config.yaml
n_layer: 11
d_model: 320
n_experts: 16
experts_per_token: 3
d_expert: 192
d_shared_expert: 0
activation: "swiglu"
moe_layers: [0, 1, 2, 3, 4, 5, 6, 7, 8, 9, 10]
router_score: "softmax"
normalize_top_k: true
routed_scale: 1.73
balance_loss: 0.0078
balance_bias: false
router_noise: 0.3
init_std_router: 0.02
lr_router: 0.00103
vocab_size: 4096
norm: "rmsnorm"
norm_eps: 1e-05
tie_embeddings: false
optimizer: "soap_variant"
lr: 0.00201
beta1: 0.95
beta2: 0.99
grad_clip: 1.0
batch_tokens: [32768, 65536, 98304]
seq_len: 512
train_tokens: 594500000
steps: 9538
dataset: "wikipedia_en"
Below are experts of layer 5 (counted from 0) of a mixture-of-experts language model. Rows are named router (the router's row for the expert), gate (a neuron's input weights, with its number), up (a neuron's input weights, with its number) and show model dimensions 128-191. Each number is 128 + 32 x the weight over its row's rms, rounded and kept within 0 to 255.
After each expert's rows: "mostly gets" lists some tokens that are sent to it at least half of the time. This comes from a sample of Wikipedia text that the model never trained on.

# expert 3
router [167 116 132 151 137 190 123 129 130 143 126 180 141 106 147 128 117 173 135 179 124 113  83  80 140  77 146 121  99  89 107 186 202 122 130 189 144 106 105 121 145 138 118 165 149 131 144  98 127 194 106 163 125 125  93 127 121 102 167 140 167 129  81  78]
gate3 [127 111  84 136 125 126 111  48 143 113 199  94 123 161 101 174 136  88 114 120 112 104 158 103 122 137  91 151 154 153 116 196 147 157 179 104 147 110 192 130 160 129 113 172 167 104 107 151 151 101 154 115  25 137 127 126 137 165 170 142 115 173 167 152]
up3 [145 133 120 138 137 117 170 200 138  95 113 105  64  67 135  83 135 110 102 113 168 114  83 196 151 112 121  73  93  97  77 108  74 151  98 134 125  55 163  47 105 139  88  69 126 109 135  92 113 143 141 157 123 118 132 108 156 200 139  91  88  66 134 154]
mostly gets: " a", " E", " A", " an", " An", " this"

# expert 15
router [102  77 171 164 105 173  75 109 152 129 126 184  98  91 153 125 156  72 170 105  80 138 110 133 174 133 170 162 146 142 117 167 121  93  91 128 129 129  71  83 125 138 125 129  94 110 101 114 105  84 108 128 109 165 131 134 152  22 105  81 108 175 148 154]
gate8 [166 145 116 108 145 117 133 125 131 123 106  85  99 130 100 115 120 124 186 151 135 117 156 120 161 190 126  73 176 123  77 105 130 127 100 107 114 103  99 134 121 170 113 103 124 106 145 154 128  71 115 105 127 163 173 122 165  89 111 146 101  98  83  55]
up8 [145 193 131 102  67 122 117  88 113 125 118 113 158 152 161 127 192  69 117 122 124 146 137 184 117 161 103 145 118 111 113 128  96 176 135 197 129 142 150 167 127 179  99 154  94 169  78 203 122 146 168 155  99 212 183 179 155 124 120 100  51 124 129 124]
mostly gets: " in", " from", " at", " of", " In", " by"

# expert 5
router [ 96 166 121 142 131 145 199 199 138 108 136 117 163 113 126 207 189 159 174  99  67 123 124 134 122  70 157 137 114  91 108 133 145 188 128 149  60 152 162  89 157 123 146 166 129 149 142 113 111 145 138 165 123 145 118 199 111 138 142 133  97 144 103 131]
gate4 [138 135 155 187 135  81 125 100 136 119  98 121  63  94 128 196 130 128 144 115  63 105 108 123 133 164 107 150 137 149 118 131 113 182 151 180 105 112 110  82 148 119 155 153  94 138 144  92 153 123 131 180 136 125 105 121 117 107 139 111 103 201 102 148]
up4 [111  95 190 156 120 155 167 144 132 122 138  86 109 161 154 162 106 133 155 141 104 115 139 171 131 144 141 127 190 177 127 100 148 129 155 202 138 131 156 134 150 103 167 126  44 186 193  95 172  81 141 196 141 124 112 114 151 169 128  86  98 169  94 104]
mostly gets: " (", "\n\n", ".\n\n", "==", " \"", "==="

# expert 0
router [ 94 109 163 151 134 136 132 107 113 127  89 103 105 152 102 162 114 147 127 181 204 227 115 144 183 154 123 135 154 119 168  70 160 112 134 122 150  72 115 171 130 139 123 165 186 128 135 137 186 165 112 158 142 120 137 176  75 122  87 167 166  67 113 185]
gate10 [187 131 161 120 100 133  51 104  72 106 131 131  78 113 105 138 180 132 108  52 137 156 126  62 143 182 107 164 134 161  88  97 109 118 113 107 164 150 128 118 103 111 156 136 159 208 135  75 125  99  83 127 122 107 140 108  48 117 165  92 157 155 145 141]
up10 [ 65 141 109 155 141 117 208 149 139 155 154 145 154 121 143 142 125 105 161 139  78  93 134 204 163  99 141 111 153 105 105 155 139 126 136 116  99  85 120  94 117 101 125 142 138  81 102 107 149 167 179 109 188  83  97 159 161 107  99 178 113  65  25 153]
mostly gets: ":", ",", " |", ";", " that", " –"

# expert 12
router [155 124 123  62 105 128  86  77  98 142 141 113 131  86 109 115 165 145 113 190  76  86 178 180 102 181 106 147 111 104  94  78 124 143 114 126 164 153 206 100  96 103 116  69 103  95 103 109 165 102  93 120  90 101  95 149 142 122  56 104 151 113 111  92]
gate8 [140 147 111 151 119 103 123 177 106 102 170 103 130 119 134  93 184 146 143 135 142 113  91 136 121 111  87 131  96 114  92 136 131  83 202 106  93 148 110  82 178 105 140 106 125 207  98 136 161 150 134 126 130 125  98 150 113 132  69 139 101 106 122  97]
up8 [145  90  97 105  81 127  92 142 114  98 167  69 163 168 109 139 140  83 127  87 162 143 105 130 127 138 112 152 122 137 117 127 119 141 154 150 103  97 183 138 134  66 114 141 128 134 123 112 132 111 114 113 101 142 163 180 143 107 108 175 102 160 121 109]
mostly gets: "1", "0", "2", "3", "4", "5"

# expert 2
router [156 190 127  55 120  64 114 167 107  96 137 106 124 186 190 137 100 142 106  92 121 113 144 147  85 183 172 172 119 108 141 178  90 158 136  84  70  94 167 169  96 138 174 103 117  95 129 152 113 143 148  91 155 142 110 147 124 163 133 189 162 101 132 105]
gate3 [172 100 151 126  82 219 126 143 111 163 167 101  93 145 129  88 152 112 172 111 138  97 125  43 117 122 125 135 175 151 145  72 137 215 111  82 153  38 172  59 153 136 139 132 163  74 148  83 135 165 150 147 167  81 125  80  99 109 169 160 107 103  81 168]
up3 [137 192 104 145 159 107 133 200 118 114  99 145 126 197 175 125 109 130 156 122  69  97 126 168 103 118 120 118 161 107 120  79  89 171 135 119 125 132 148 154 115 173 115 102 134 129 189 132 121 175 178 170  78 134  81 140 142 110 162 143 151 174  70 145]
mostly gets: " he", "m", " He", "ell", " it", " she"

# expert 9
router [148  96 130 146 120 137 122  91 154 132 154 145  92 138 122 137 128 154 141  90 142 117 168 147 132 176 124 146 134 161 188  80  63 152 218  88  87 123 129 149 149 155  97 166 130 151 134  96 182  85 118  99  61 176 157  57 117  89  70 123  96  89 108 121]
gate11 [183 134 138 126  96 124  99 132 152 114 178  84  81  91 156 114 110 150 154 129 131 147 113  95 157 218 196  98 136 131 171  59 117 143 126 146  90 105 106 120 165 122 115 184 147 143 151 204  98 135 104  87  97 117 149  78 114 137  87 139 157 113 130 115]
up11 [125 168 157 100 153  82 157 149 104  87 112 141 121 115 153 151 113  95 167 150 119 119  55  94 107 166 154 130  80 135 131 113 150 156 106 148 119 152 120 124  98  98 130 158 157 124 128 142 102 131 107  99  86  95 109 123 149 117 153 109 106 105 131 160]
mostly gets: " T", " C", " ", " G", " c", " P"

# expert 14
router [ 99 118 146 153 131 133 138 142 102 134 115 154 164 138 131 141 121 144 107 122 138  93 125 125 201 114 143 102 147 150 116  87 112 160 165 153 118 168 117 117 145 149  72  81 118 140 141  87  97 108 141  99 143 114 135  71 130 101 112 162 148 185 153 117]
gate4 [140 163 169 157 120  69  87 122 168 160 141  97 108 155 181 196  77 135 142 109 113 207 130 119 145 133 138  95 160 112  75  85 144 104 129 161 151 160 138 101 148 159 148  98 139 140 176  92 115 116 106  78  63 141 115 150 134 128 145 110 106 150  92 187]
up4 [ 68 174 173 126 122 160 145 161 136  74  95 111 146 171 132  81 179 113 176  87 135  69 150 157 114 141  93 109 110 102 155 162 110 160 134  77 108 123 102 126 100  76 130 121 129 128  81 178 132 149 141 120 124  94  81 178 165  88 136 105 131 107 110 181]
mostly gets: " V", " L", " H", " K", " S", " W"

# expert 11
router [157  78 136 150 126 118  72 142 108  78 114 122 155 136 115 129 136 111 133  74 114 122 109 108 161  80 118  97 149 126 105 155 149 182  88 187 101 123 119 123 168 128 126 144 120 126 146 168 161 126 137 115  96  77  41 149  91 142  95 174 125 160  95 188]
gate8 [151 124 159 158 141 104 147 132 186 172  24 146 132 116 118  82 178 132 164 128 163 151 147 166  89 132 113 175 178 121 124 125 171 105 131 140 180 160 111  75 255 164  99 151 143 154 138  98  95 127 113 116 191 126 121 138 133 108  92 126 112 106 104 192]
up8 [155 180 134 126 129 160 137 176  99  78 119 115 136 159 177 187  59 133  97 116 134 146 187 141 163 112 169 125 150 126 129 126 110 120  73 151 166 128 220 175  35 122 145  92 143 130 101 146 136 157 109 149  56 179 122 159 147 102 130 157 135 130 124 154]
mostly gets: " |\n", ")", "|", ")\n", ".\n", "%"

# expert 8
router [ 85 109 151  93 113  74 118 164 130 115  98  48 135  82 111 127 137  80 152 167 165 124 119 116 108  97 101 140 147 136  19 154 103 161 129 156 140 121 120 155 163  75  95 195 140 140 106 122 117 131 116 169 183  85 112 129  76 112  97  87  88 131 168 122]
gate11 [112 131 133 116 142 178  93 137 140 107 131 150 113  99 125 121 124 113 111  83 146 129 116 144  65 191  87  80 134 129 155 165 137 157 139 164  66 180 140 146  98 131 120 181  87  70 138 205  53 114 121  96 152 112 139 117 201 186 107 114 145 128 123 112]
up11 [109 195 105 152 137 125  92 157 121 181 113  75 128 126 146 130 128 161 146 184 123 180 107 110 123 102 100 159 109 145  91 105 158 123 165 137 188 168 122 133 137 134  71 135 126 148 109 116 129 105 110 107  92  75 182 128 154 126 142 111 153 164 126 103]
mostly gets: " John", "in", "ia", "ana", "ina", "ani"

# expert 7
router [167 129 117 150  97 186 137 135 126  51 118 131  96 124 173  87  79 149 145 131 143 134 143 126 193 122 156  51 138 169 166 105 117  68 181  78 143 137 122 119 105 105  62 132 121 140 116 131 160 121 152 165 102 143 168 177  72 158 141  86 158  92 151 122]
gate3 [152 138 143 114 144 127 117 114 108 135 136 128 147 132  86 143 134 169  98 172  98 121 130 101 169 187 126 176 118 194 143 106  72 102 152 105 152 144 132 161 196  75  82 154  37 138 127 143 122 106  33 176  93 105 150 125 122 106 145 148 112 115 138 154]
up3 [116 154 200 104  79 144 101 175 152 141 114  94 132 204 125  80 150 119 171 115 162 140 107 159 175 152  65 157 147 111  94 147 132 165 197 184 123  85 163 101 169  60 158 122 122 110 115 144  89 109 101  76 147 108 135 141 214 125  96 117 151 110  71 104]
mostly gets: ".", "%", "ist", ".\n\n", ").", "]"

# expert 4
router [134 130 222 104 203 133 123  77 114 152 195  46 132 111 110 105 129  71 123  95  79 121 125  97  89 113 113  96 103 131 128  97 123  93  85 136 144 147 121  88 135 163 157 103 146  97  77 122 124 119  92 145 169 102 144 117 160 173 158 173 132 117 161 127]
gate8 [110  94 135 117 138  95 129 133 145 140 124 129  80 124 167 146 138 120 103 162 107 149 166 133 163 149 120 151 197 119 161 226  75 149 134 118  79  97 168 173 121 167 157 127 122 151 131  93 100 150 141 126 145 132 149  58 128 137  68  96 133 161 114 174]
up8 [ 68 115 110 169  96  90 118  94 110 109 136  93 179 136 124  90  92 127  92 100 175 111  99 113  65  62 108 129 113 111 128 128  83 131 114 152 164 194 111  39 184  83 152  47 141  97 157 109 120 152  85 137  85 138  87 145 126 149 166  89 149  76 112  62]
mostly gets: " d", "er", "ter", "ers", "if", "ib"

# expert 6
router [117 195 106 133 154 144 174  90 137 149 211 165 135 207 110 159 134 103 136 102 187 146 189 128  71 133  76 142 153 142 120 101  93 100 111 129 111 142 110 133 118  88 120 103 136 160 110 162  84 109 138 106 107 138 165  76 159 173 179 146 124 148  67 110]
gate1 [166 102  95 172 118  55 142 183 135 112  89 145 107 167 162 135 111 195 137 124 135 174 135 116 150 164 148 167 124 175 117 125 121 146 135  91 124 105 168 177  89 119  97 161 122  70 138  31 129  95 105 118 140 108 134 200 128 100  57 137 141 141 147 218]
up1 [155 132 114  76 105 170 151  93  91  84 150 153 138 119 111 129 127 139 136 163 190 119 155 135 133 120 189 118 117 157  93 111  98 128 199 107  82 147  67 149  68 129  85 185 170  99 118 159 158 147 118 121 133 133  87 179 148  98 110 127 167 118 133 142]
mostly gets: " n", " Al", " al", " st", " St", " ch"

# expert 13
router [114 142  57 173 110 129 156 107 122 122  76 145 126 187 151  71 120 155 120 127 117 152 139  86 102  90  56 154 125 100 179 111 203 158 139  78 158 120 110 152 112 124 168 151 129 120 104 100 120 130 127 115 104 117 167 160 136 122 149  98  44 112 161 126]
gate3 [130  84 111 114 108 131  81 157 238 146 102 140 173 108 132 134 108  95 106 136  93 218  76  51 138 166 114 152 106 160 149 122 106 105 192 182 123 185 139 162 146 151  43 120 132 149  91 110 105  68 123 139 151 129  96 136 182  75 108 109 100 158 143 104]
up3 [154 176 138 151  54 212 133  33 109 149  93  67 116  48 154  93 160  93 143  97 111 112 113 144  88 191 118 159 194  94 129 150 152 164 134 137 144 151 134  60  77 109 143 102 181 120 124  98 100 136 121 168  91 160 118 111 153 135 136 179 160 168 153  89]
mostly gets: " c", " w", " f", " sp", " Ar", " con"

# expert 1
router [162 127 111 113 129 144  87 199 165 167  80 156 120 106  76 194  78 103 129 177 175 167  88 130  89 159 166 130  87 151 170 142 123  29 150 129 107  85 142  90  99 156 181 115 107 121 145 177 122 176 157  98 122 160 118 122 167 161 138  48 166 123 136 141]
gate3 [153 139 193 148  64 164 116  96  99 135  81  61 139  86 105 176 181 102 145 145 138 156 127 146  86 129 143 163 115  90 157  75  97  83 177 108 135 181 105 145  92 122 124  76 101 132 109 127 119 136 164 115 119  72 198 114 188  97 141 136 120  89  48 192]
up3 [ 72  93 121 131 115 125 148 151  88  81 104 164 123 107 129 132 170 150 168  89 144 123 150 182 114 130  93 132  86 168 104 146 128 130  89 123 119 121 163 186 119  94 129 128  88 170 125 178 160  83 145 143 129  94 184 172  85 131 165  84 110 157 141  69]
mostly gets: " and", " to", " was", " is", " as", " his"